From a checkpoint of a small mixture-of-experts model trained on Wikipedia: 37.2M parameters.
Below are experts of layer 3 (counted from 0) of a mixture-of-experts language model. Rows are named gate (a neuron's input weights, with its number), up (a neuron's input weights, with its number) and show model dimensions 0-223. Each number is 128 + 32 x the weight over its row's rms, rounded and kept within 0 to 255. Numbers have three digits each.
Before each expert's rows: a language model's description of what the expert responds to. This comes from a sample of Wikipedia text that the model never trained on.

# expert 2
What it handles: Inner pieces of long Latin or Greek-derived words, such as apocry-ph-al, Ne-oc-lassical, mathemat, and taxonomy terms like Arthropoda.
gate4:104138157157121154142189056147121129112149117156078074039115091098119177157155104132137073109159128080116183188127079112137121151129160084103119156140144129152100149109156165148130115147145157169114171135155141117183081178166065123114129080133148100119138093157066102156101162212103090183115132076087122150098130168155156127167121093103122128118092142129121187111104055092121116175128108132165113114148117101160088130179166136159114111191123113173099105124105087079161133126119090080124103123163077126126115155136172139064146093122155180092154103121164165164122109067078146139173158134127110176185097111118123100181148145176152073080135108115106090118167204175126118152097
up4:165149182103095090152133139088122072073107143132119071129124081129140105060086109168094057125134163134119109137110127144088135118184116124134124149112070145071160139105087167187172137173147082078150139110120132147175127143155084216133179132139157116083146121110079126162157114118164112172100136135093089204128152180123161113110112118102123102103157143132080170104097119155078107109131165190089056107130147158056105112129216112147128107167128196094134106143097112109164114171134105106132093126111193111140163134112122125126148074142129128129160153097129125194127127153150118164114116163188102096143151101178143099195167124157121130133085124112072062152129070107051139103138
gate5:120127193137103170089089083129138106108111143044138119105170109076153165109156152083188122139133110151150149153165155134149133143181121126130112148147148104192085067155105194140133106083122184135163155131070116143131145119140131119063096072121105130078144103210147100112131156098133075200111148117101144119141119160069101105120112125196094141157111116170104079156159147124151098112167092193126125103196106203168111202105166086193144160138084109130148177124115136111142138107125174103121104153133169186195104128108125154107089105147121145116134113114145116080114189122086111143113150151116160118106161101152167144140142190172124129156190055090129167192120145107148149119105
up5:127115162121112065137102098101123125160149143114130161146107126127127091179142132134153090136162079127134174172146080148136111141111109112114138119166155165140089159097102149145153178103105067106124131100165123200144172130143161066043179167192139119077137146075132167102125206127069113112146147172147088160088111100120099074123075125173159097118153139173113154171121081085170092123124096085162088136180106108141117125168105139075167055149171153143095113133145135121119071140129136102174115096166111210166118156175083160102146095120084105147157103067138178146213158113068199129131116089096149149100130136086157182089141151115100147135116150160107100086127150085135129161130

# expert 19
What it handles: Capitalized words inside proper names of wars, states and armed forces, e.g. World War, United States, New York, Army, Navy, Republic.
gate3:093094144117124184142158164094117152086166165057109154166103147149186099126119128149112164130178137104171194072155104143087154045093126100185144105117144158168123171129109178129113083087169100140096124153153074130099051165104093149080139149097114072121147150129092074152137115152163172137140092126124106139117123181130103087172185071112112127164171114179105094145139204078119112121101088150135107118169131141150110094108131169144146187176183122096088073143081126133148110133061101113133107148130067111134128127115193120167166140165128110200104094092164088161143139088069140126135079182149144168131124176165083170148148124117112134127150130139109146138158151097182150101088
up3:117167115189199141054153190149119104119104104105130170118121062115111154118133128105104130125160157093167187151151081101107115080125156145146068147158132128141151117162120158143146136102142177150194107109141141088175053110139081099094127142113159168141145093111128130124078104099196191075140077117120155156179158121159130094144169107075191103167102094092146079066184143147107144144132132131157161127080197106162131077168137120167149117154185096077098118130099120135139080120049124142108134123098127148130148109102142115137097165127152112172086112147109111169122096106168125121135122141075183100130255118121095122084094120156108094123113149173091172140135121110127141135119
gate4:096083117108107117091127173122120167128153135132168091157170098179126140071089126115127118130127194123141082192127128147129071089098133069060212112110124092137090146163047103083130196129128182144061158128113153127121131065126145141129130083149134100132087118084113162178150149102122137136172139128111114077166172124084113049106172134136112108128079137124134165174195126161214141163204131139096125153111138103072161084141205167120083130126125142106118112089102238082114096144133129128108155137117156105096182141197100162125100144109096140090124086114156145139210118147163161098147126136141146121102159089123133117127129125144152136129129117137100131134144132191149114173147
up4:136082168126154136076123089170131177094132187101103146160157155164134155138085145126166075125099162166120148147081137119095122112115164130104157116044114106170139135175096206145145155138106155125122142079134091166166135142193158134143160113166135099114117096134145138139086153105130137152104131145146099124127106121150109087171089144148055181145084139087135110146111148144164162119097054161096197138101121174142097081092151178127134164206115121090134149142084132110162117086160119173131109155173138048140198166155099084102124134171142186150119107159133143110101124104099131162127108100092127082118191124088168121071155171090158131117115104216095068186114204153118107091137

# expert 15
What it handles: Wiki section heading words just after ==, such as See also, Etymology, Awards, List, plus capitalized sentence-initial words like In, After, Like.
gate0:136118098178093121118132127193138126166158195162081129148168150195116146198125114146121137158124069120118099134110143161048143134148218109094103149137140107069072176119068134107141153124071146177120109072154124144125188086177135076112107142101140107113102166168085107099108124111176095110115132151160082118128157085153158132129184151100113138138160162132097141136166143144115092127140099133145098121199172120073151183105132117056162129173083049109128103102161067111131160149116153075095203100095115147113140115125102082118099166159075105096107076135123112091173145142106115102147164078121140115137154171098175141179117147141110118130140161134171119113155174177114093187087
up0:109103132104119173173143107110120147117157119113093103188123151153095092151153101136074047149101137097098081116141119186118137115118148116148118126124143108100134133163103093087188133140187136136137159158169089084162092164167081144090114101135105118158096149087115108144147140094109108135094160128074126133126137117135123139074086101094113101082100154087182112142084103154162134125120117150133089128173206163117159116177081188209118146149143115172201171170108060168138135135160129140065132166062125161155061133108089145137150151133035129145112134152108068119173182131121138100142058107042104140144115124150080093101059142139142092116141131102123125062147064156091111116136
gate1:098166137084156107145141146098084156113115163155119161099111150139147152133122098166127143077131123125148148124190094128111119134099153152178120100150113103099080155117099099045083101115113113112156124115084084078144093136158092135106099195119111094154176148119103140107102159122171255123079127155166125081059171138170126126129077142085145128103106125150128147103137142073158170117130144143191129098158092152120111071153167217130182056118089139156131185117173144142117148111128137128143068138079134089058077068057109151115080127113122139133179114139138186146112082144113152144154152079150126179143107090104190135152099202159166146135159142154163092134119149110120142105145
up1:038120100129054116173143127116112108107141135145127197142160074099169157156102128151094170131158119101149181103133069132119148135122119115158113180145145127128186101159156104123198123134102114138145123096112100061142148114168084165109149087101130168151115122183095107103120131138164136169173086111171155136133115168178192090133095144157149154115120163135087089122148153094191138134054148186155164106082078092119088184127135155164151145067119123151133126102103059117114125152145122124229074165081118230190085097077118141071137151202129126102103120158126097117125151086167112164194123133127160102139108135160141105122117077088112111121117134116116155150121116149149132135165

# expert 6
What it handles: Dashes and numbers in ranges, ages, seasons and scores, often in tables or infoboxes, such as (age 30–31), 1993–94, 3–0.
gate1:126097161098146080087112147087146141099199130166151126108152152104125166168169089100127173163143145099144116117131078085076142131093133111129121075163093130112116159146114188122132061211095150135142111099140122134095098177117162164126152100107182114136147165140107152188158094094124159122156146118143181144129166165091164206105128149118088114161132130096062127067106103099110115166109147163153089127152184125138198078163151175130147149163042186126215166150109144096155090145114107122055105093141167198115110133088102100166091105125102067106116100157134132115142110095124125192087154169151079111161145121133163095169111143147053133110112169131118127108115116101172158151169
up1:085139198149081123161162145112144133226139148119140104204141161096135168060175158140146129123075130088129188101076160103157124120123144130175119084116198133151157114061113102113186069173087101130122168089087133141139140187197194121163125161109175117120157182154107101120102127144158107120108122167087128116092137087134132120124087103125088159112130178169091156149161084124146113109092108146108092105139103106123135123147142160113092120133169127144062145198108123108127129114044130130136146135152108143111150159133188145155166151088071164102094112061113068208114061113122125097129107116151147110136138142108147129094157203159139114128127088148136166166102140093108113146059
gate2:124132097116135123174117137128147173150116107118135127151131143124181072125058150142166168164120161110123098161108159142129169086113149131138142101187138130077159143191141126161143143201102142124128108141144149162073110119128181137109203098114167086170091129137137163105049118128126180159050114109168168119101126164150153117120159125113105120179103129121114179080145147120111091136142153105134132139134119139189157115166086137136093106166196067097088137050054153158073151116165138110102127185119088166130096138157131122110115129154093160133121201118133092122146161164189138227026145127178110141139155132112134097141145167096100075170179150130119099094153117180164175093101
up2:169090142126133138113070072165220149090149133090080131186164098087136124082094137144107129169134170087111096116096130149073132148059162191125135113139130160102099108152131137117096184091087159074051110195131163108143105122141187167115140077131125117140147119085116070127090141079103176155090075083067144151145145076121131180101091179131151086148121196117120168101050092114124096156130118116115105113127067108143147119141141124112143168091137114145119163105083158135080104128136179146119140138137180133122133162142061134144150068113089122139220172134144102114073189098136128132138092100122106081120105093093160095122170151082112100123094165139158157145100132122091096119110

# expert 35
What it handles: Single letters or short pieces inside proper names and long coordinate numbers, e.g. Per-c-ival, Mir-ac-le, Lee Min-ho, Illino-is.
gate1:141124151151079135122123149117101151145075101137183117140147087102129123143099134088186120151170159117137120148113100116144159167078127103123137185161144091090131105136184202115139084107073096168078144161100160186152128112125129174115116100135141127169134141127110184072050112148160137165123114119121096163154125206122074131139057027036142155082111188126107085180160134157149114084152160130082194166137135174092162148099171142129152107163182081145142110109061084145105117126112134176107130094184135109151123133091143190090091139140132118209111187135136080157165129126137129125124108137190168073151122092107083122148120142131182177133134137149110125117148113131097109103124
up1:091093089134117141177102140104153147116156187095148148127152132105181126044111113147138149160181094173096131061138138128127120161081162101124143141152172197099141122172045114124171152155118105113155110194113132128140205117110100154091155116141084096177105114105159093194117102114122118180110130168106129125114143113145120152134133129123132145162091151117118183152124110159157170144152074152076156160123116122140103121075125116118072098133120163132106118141071128061149105185130148131167112171112167085193077191183151161147168117094120171092121084154123112127122151144117016103182134089112081143092166117103146151105110155108117061107168156123084164111136057079151139110183
gate2:146100146105122171104095094080121142166160178132093165100144140128169147114077195156119133091162169226115074127198135143131045175103143156127154102152172133105197178141153154111106165084130130111155090110113183120147094152146091138104143166097111081116103106090031080134131151130194069104139099071117087101086108093154132090123138197134156135109158132109158135063137149132113065151138152149154202142087088191149128120134162175127111113158138140110123090117077125142116105106149097108075150140097151132130122109101097151182143109132161101161157174113077145127153135093078044103111132110117102119143122110136135148102069087121087126156128107104179141061138158131166114123111
up2:150163142128155155087168135133115076083112089151115139146072184167140127167116136149105127149094104181171151128142147120120120122111144122123139162165143146115167101147055126138148096140119101140115115087150083131152180145112141073108068123184169120140122151115146127219124171193083070141139099102113086163141195154117156175110139128072088182125098117142073121129111115136128118122065161130128087131099192084085083107161079156083099075150044152128132182092125116165099141108134121095143113120127126133191090143161103136181182105106153123132151144141084078115152090121076154092148073128156133164085203127225151110117087059155135127107103116162089084115141082142170133128100

# expert 10
What it handles: Prepositions and clause-linking words after a verb or noun, such as to, with, from, than, when, between.
gate0:062094182157151146091122102109088190086120175123127147059126075178158147167145123123082152068152116120127167141137155147190074168092159139158105153141175140077193183105102020176128153175121129120140163132163118142177103095150184151157172153166103146159175114075103122130123145151102116139126105140160121104109120102070111080139119100107139139178087126080151144083139152193085155070093195117158133141149067072161162158144082108129096130142083159122156115130079149125119160115145159169129105141125147147098097109183149080084141074094119105110092119123140154135112117143137130140083158134157183120107134147135113119140141132140148079140158105093114124107093163049140210097107
up0:109139172111139159120127095076102093111142119105136128094151118111147117131148113075084124070151135087094152200103148110109115178102118130159132127154129066202157190173098091131165101112135169124177161184076122142161105119108146158106145100097050153090174134169146090136134148123131150106114153132178131127125101111156118063158102045104153173108133118132138114124177164114119184087121137105100074155147114110081146151143116130149164121126210143082143096167084143087141143120073145178109121141088095182074095093180139120127151142164131166103133170180137197113160079170120146092074072102111175130113046122138109159106141157151135160204092173105152090180141121111070126119146
gate1:098156132101128085195177103162118077107189112090138091128181165211122178086123101141163123131131094129145116151120063079109092098134109134128146145100129140125129145130140140162120145100082135082108159168090101113097095159152108171102108163085112177148129116181104106114127151090103172160072221174151177144161070117129142151141140110112096069129129135166159097123175138137131115101169123138091132193097103110082095060205136094159091153106159117109060182157152137107117091111154140136139058139121095100119181131125091113194136117085109119058143178110158138181103160149135171170080130113142112057166091148149100139069144143125149151118088152118161136100141172122080081145133
up1:070132181156125141163161156175152137100088142125084128091131126181158100095145135111159162091092132162162096120178116130161155091113169138105112168151132154068118167130129130135140150124099118169153191138101136182084173126112146107153133117117139145095086179117112137159108147138111119112098131104145085099057158069115091130139154121148122145111109146130146118118087181190166112145127092153079102139194051140181135135183057196109176148153157134170101119158102112055183128117129145116101175117149185135193144123089104090036162144093114151040114109163150114208107152125153156122146136080092149143140095092121191161170112118193140100084164111144121122162101165098122131114169

# expert 32
What it handles: Periods and closing punctuation ending sentences, often fused with word endings like s., ed., ")., before a new sentence or line break.
gate1:141133134144098121126196146130141119108092078097142170200158087138148189125154176154119183104121146126068162076144091113074119121150149128163156100149126125114092153183135157139125144055172127129155175097115104120140142167180155114171150065110182133178139102134109151186067118104090120147105143166139117161090139143114146105121074134143084104108125148140141083081090156123157152091183087167112173150088107176121147076178193186076127100126188110109084115149150108152105098095129137168107128119127145151201143174119146109151208154114114136094098148128136170169140104079080139167134118097170102122077143141138134097176142164072191164115161079152187109138163128129201147094135
up1:148114051122096183101144072148121100140164154143096064165089197102153058140124140180137153195196146105096083171107137116101139123139136151133127157132133106194116090150104191127119112138136134092111191165138100111136149130124065165102117162133146147117142151150133190111167154090172070125139127133119164075136116119105169163158107116118124099183142158124173200153143153116067154099093102130133167093142141083089154114089158165127152067117077147095142139147166150093124170137128053226134136160111120083137107063071160151108126168120135138150113156188119159166088136148108162174117164091133062185115120134113120153109127152125165129101073124158188100156094119146158096148112
gate2:132144119087086129089095171156202166118105102173124166131082123166162138107097174108115137134126124150130098077136106099135136150108216151114081169162122084160171178101158147168103106099119086141123135093152147160162086113184163092098075097112159118123071168123128149130109128186131126132151196104108126109099102130120154129050119118052133124105121092127168111108114123147112089077121109095167099076102130114062083118081124103165151096150150127168124125168134173117103089125154139106167122122098148202150148163097080142124073194169067122106136070120082093060149128146149141112107114157141167067144149172178122150134097112193186149152083135149154093160071086102173177130136
up2:154166134049107133092097132150161146096080131157117080133080074092121113121113110135165187123099111146102121094160170170140136148127157104046139122154084081110149130089112114177117174098146105173083124122123133129145146103128120117190136139084198047155119159156166104114084112156124116106206153135122127079150104162102154126113160129117143160109160142135125128134115165130104094087072115084118103057135127066149112164164139058135181184101110106145166169115129142152086138142139129132165095159127163191115154107099098069161160138119082086071153077057061142091063089153113139108107135153119138062151086123135151147113136126144116090176113140153168111069131168109185157191124

# expert 20
What it handles: Field labels and column headers in infoboxes, tables and section titles, before a colon or pipe: Competitors:, Passengers, High school:, Candidate, Votes.
gate1:118124218112080105086115120182095170124161081111155130126071156156156137147115097090084126142122154177125124163067144071141066127177171101144152169129129149054086096140113082091123078143114201128084117127114079177104160177108154159118098139101104172108084124147082154164097175094161119147175190074086117150143145143053139127153121106055135101134139160126105158125136150101159081135146102127136123149124177120165140118087117134186061139159148176160120106098152131123122112122128155143128094090166121138105135148111145131127137116130102132135121102057095141069185134161118161132143120096179183103118099147158155114173107113115196089176136109089093132055186142156115114191069
up1:156103132124134158176123082164100146110141068089128132123082129130124114100180147123125087087191138065110141143121145175112161147168154149130102138131147087157147167134128112133152109156117117105041129069100148111096103087147124135123149107136121081149150150191114145093112117064086146132170109084160117112168134119131060255146096145102114100106145115107126097175079122141170108135074111137200092068082110115162102126122133167104157117115090122130120156136190132130170139093161116071106132161178222122087074151181156149163085082120147086089131139142137166126161096100157160122094092122175178137142161196101129115112104150142129064197116176099115095154139128102120155127159
gate2:083148132119139080135112096142102117137143093131128153150090128212126085091073088113153074153138109103206195144150116154137104086116130121142065088179141179101101110187092083113125120160137142175128095104103104177142133023151091107107158079123112155156127139132050086095136145119146106107082131143135073152135095133087168070142111168071093142056090125134167113134132129119189126112125171130192120200123120138124124158178098118151178113136100169172115160106107158117095133099150140130139131104073070121175150107103108149123097109101099094139181112119177167144099093063165127121093100093151191082171117160133133103150123094112154114072151116095075093129165150133138162182116
up2:116146193191159134130084079096110099114154188074072113163101072135187116111128119121135149160048125104146122126084135109130110099133158046135111126164124135091129109134191070116095108167158190196108090176151137131215114101080141089106156106153129140096123186143093097130162096120150079182103158138144169166095130101152136125112149122141095127132144214137082150116104095138119156123126126144132145115121155172093097148163107181130111117100148193147117126108118182127173135115163027165093177211172172118066146116162116128147043137144175096101099109107090156122108156157172138109142160146126109147120125117090132075128140127120078164089164163136114103114135143121160117126118

# expert 11
What it handles: Digits, thousands groups, percents and unit pieces in measurements and statistics, e.g. 158.7/km², sq km, ,000, million, ft).
gate0:103069166093081120097139143111120151117189167081119079133129179119158072193166088049108132134111140164107107085077102169124157126154107105160147114147170118090156187117111065092104062080127156159136151120077159187110132142116092125156162108127143131129082079156103104173123103168164092145124114138163052171124151141129118087157173091160119055114153084205134142105099153145155159115167134164099139115161115127141104135105132143089137096084107082116055118164100194143177120054095153161157098109184138135104106163153132121081091144120151152121172162081120097155146166158113119137191118107127130115142092141085129131083088150146081097184153140078097116131120167093151114134176
up0:104132146116118109139117179185180100140129118084118143158137146101140131168161106089090166125125119116122107117174066139103123159130138100107133155107109119089121207142091147123075124147128115120109113064115087133125149161136092185178128087120091134125077030124161113172069092173126051078130114109133099134156080108104141149180150164089108109086090158127142122135101092057136203127097106149155145112096082110128117167149153125053125124160180131102091125147105179093150123123085144155142065108159172183156181104186148116096143152155169162101172109120166156140112124148173121173117058132173140146139114113177134151100084154117092064114086085120133115076214127172167141150160
gate1:126082145114140189127156139118177075155152188139154141100117134142126189113097090152076096137144127140100102129079096146125158202130139174125067114075141140086162122155117117079161213103132176063085114189098092210127103170108122152108097122136183134165094126129187131133071197097119101139161115147126173182121119175092093088141117161153141153155156127188166159098169131114125143094201181112082157107066145108129147135115186116090050111197082115178165156129091086105117146083104087172120126153125129125110151138100085153117136145077116109179112112118163107115108107093145132161091175136119133121120114126126122105147089136101139121060118128115168145076097114097140110158170
up1:111067086169123179120139104073166109148121068124117045083112129113089101181061127116152086142155117134161097159131132101151109171088141189157103097151124171109131151083160167108095127129140087119098171162145107122096187156061117130096136130131127160087135169115147103064104116151083131127158107167124122164106139149163062101109068124144149168116165125133168179131082135079168161080103167185125167144130118048157141098178159126092113199099170104104081195094113144162143138129106075148136132138158129145111076148113116208189148137070069137168082063086173074155142140127136124141121144137119116141169149132133129123123115161143131137120127047135138118071139150108138105087143

# expert 29
What it handles: Pipe separators between cells in tables of scores, standings and results, plus semicolons and × signs after numbers.
gate0:139171119127200147109107128115101152102156139118138143111069089120149117127147123155099139132142144143104101105141103107115112170095178134170140101184140092126120152111081197152102078125101163148125091203071115152167127115147066161137096127133147100153093131144149130079159122128120175099151100100144151069108180161085108096137121156084121083134171118144104147124104123125130154167140053152117131139163084168063108095153106123121088197116097147114156096144127118082116098098139093136105055120142110134163082089103142114180101179136096124086135152145166158223163119136131106118235130163140158098164202128140181066171133115154206146037077131104134091135096158163101137152138
up0:027073129164107122087148106148184115054081145154129171069115066183054104085100153129141167133137121123156129087151143142126092117110207180127122134144125157124094087081113126154102083158088153173100105113144126130107158172111094123159113127155131189108088178149104119097151161063080108066114148124125102091149146115114161072156095136108139127179141147157195097129137188060157116141137101132144165183152091172077130081200115154127175180169068128114194183172131113106142107091100091123110139148129111150119115121107119104152093130118073100084087130101139143160167101116074126138114082114102170127115131114136108112131154137147084139158125160133119051104130141158119148173126
gate1:124154115113102112121105104104145132163117152129110125103105159116124145092123091067156100072131167098174091085198191174120125139053087075154129073100111132104116091140155156116116133146166111102117066083119076126113198099203099129117111146244118165092140135172108175145117126114114077133121084152090071048062126101143169139106152123087134123123129105140111114132128216085152168158155151128137117110131171140115122124158111155124118098184125136078149114078142100069098117158117144136148121190060138100133126113116115086110119130132135118125130114165156173122098069144116107157166096120194163101140179119133107139118087179152126106119100140135063161189090210129101132085147
up1:193124162115121096111113173106136092239159095111099106145153091106137163143148060089117164103122159119113115141156117101126182136117162081127112146113124106132077148162102161133090104129159156071158104103157037118113150141149082198103129157154104149144150106116103092102099130146069113173148136113144147070148158137106080116068091098102158120131149068108109131136105158062144125108104145145140140126096166163165176079186062080083130144127143108127078102106131119065101166123160141071163143159121131073176097094079110133135152097142182083143117154100121150199110097194120101077147098128112159095104176113151166109123165148169166113155106113138105106119144188101093191100080

# expert 22
What it handles: Forms of be and have, and past participles after them, such as was, is, been, being built, announced, became.
gate1:124102096096098152061170169156152117155105052069061145131175110099124029127169154132151160096134116115066132184148124113055101137128159100155118049152109201128099142139089126167157102125140117116045124215119117137086129113119132169166109114112117158156187085112128178091109122131135129042104176149098166126159190094134171091130166110129094117085143107097105123164108127153081161164123163097102098120166060123160166091126105154100117185105092160141112100134119115099161158125072143121122147101093104093149110130095135092151145098165157162084072125126124126139092184073123096140117146126085162088155133123071113107132106084141162123136120153110106069120118078109144137137124
up1:152136134099120148158131163163153145232122138141101079098147139126112152108133104129156144093206106133189191069127123136103071168158123147125140128123085123151118177060094130084146097133131166119139136142080161140056079088118171171123095106135140133207138141136110161186106171120107129120096163167165091167134119121084111175165179163153113088142121165121104084158116134164126061114109086156137141066087100154166134079100081122169073168101166151117091120149153139125127080154134149185114098095111147143092140122119101151142091125162155136164154131122152117192176151155140141154148073132119157165173094190124140145081085092159186118139098077083082083167124076082107156124175
gate2:141144127145185111127190104109112113148082017116121147158126132143145164126080112105159086133102094142099114107101136098053135099138159121112093057126086175129100109136090152125114089154102064138140112191127118144114091185129087153088159175127136139140120052145102124156120115093154134091083162100091161095208110123132120145130145173097059122104101185118136110091099105139194176139083179117062117112157126138099111120152104122099111173133152119164076115167126163097169085143119125147140132111111105180148136123176062088173172079073153075135128116160196113100107133108130142113096112153165181168119144090178127076125116139113125176135169067117124101077187135172142115169122
up2:102148109149147111138166114031150087129116073099112122101137183106167154108097150160133077120161143182081110126138156120072109089144138100116117152189119110130115164125098127143120083156147110127120122119135113177125144088125130128176171129127138169067184129087131090135122126110136158122120129144139122166092150147106194000147145132127063178170073109108092090072111105095211171167134170131090120133108114116105120139159097124135127179094128128139166055179075122104094106150121178163142114063130112124112168103134144138106173154122062131174133136146116128155111140050074127093113086106130144116096157189116181114133119135136151167061117121098063080099135165130105199137118

# expert 17
What it handles: Prepositions after nouns or participles, mostly of and in, also at, from, between, during, as in "outskirts of".
gate0:075151144126153121178141134120096162174115158135130113151185127082170082083161061103102085160145125101177106071148126142154163104141153170128111175160132057121127175133092068077037083150160049133115101138152087053112145081133063191148104144116036155149123135133099167131079086090157227116145126096152153122189123135121097141108079138131167082139157149103115109107125103113129141116135104094161128144100132152133156137110094156139159103138117177119147196089146125142152176111118115106179160122112143114103169115105123133117136121108120122089095170094160107129098101167133083063120180125115115150137145078117109090106130133151125129098098123120135056151097154076078181183117
up0:136179151111077126191150166069132148129165130098188154133141088128208167096150162162099131110130111110143114150105109180122137089173169164073111199158174068143106160155142121112101149119111059109127099133141163157159081098153120193105100128099119106138158203145152172140102113110166052116116127138075108127181099133162126104160071148116099117102152141141183106125123133131108139106143094113123152177191127128119118164124106118084127170128129140131092155133136138150166199122113066146112178152062076084124113128160139165127189135144156065079062124118119162148115165148113076182073157102100215156161087094091139115096154074100137106136117132120136128156174172113101155171136
gate1:185161170196093169107153136175111098108186086147090118165101117119170105113127143113111118100154183162088113133103154141108091162090145162131126129109149159137081112163028141176126133120159234137079136139154164133127113125150122097083151079149092129129155132130117131119119166170134093142125099108119158144137124060112129154127132146077131171081102119075158173055167113196092071098144122120145108114140173130126124141112077170143178184140145161150102150133110185112084157115117069159132138131142076132140147135144152135125047180069073139116112119082154148152125136101186094110159119116130076099163141108159141150149191160101101129117143158197163174147125138052138058153143
up1:161075110095067030128120146114113078088099173148155137114094154096128166131063151151165182103113093093118138127118151111099176089132111123152101166112138132113089104164114105128107200105123109131168122159210111153163080103140085119106149122129097094171137122076114116138146146138111130149078144131177181182165127109129193169107149105090161133109122140171136187120120159133114091186120155145114092086106148137106160160110112105141166140133125156152139158161192162160116063091194133129124116112116113124073151133202058109107126143074082137132198102136112074171174141081223121112130166148134175123127114129094151155110134146146096140129116082126083133087155111095030130119153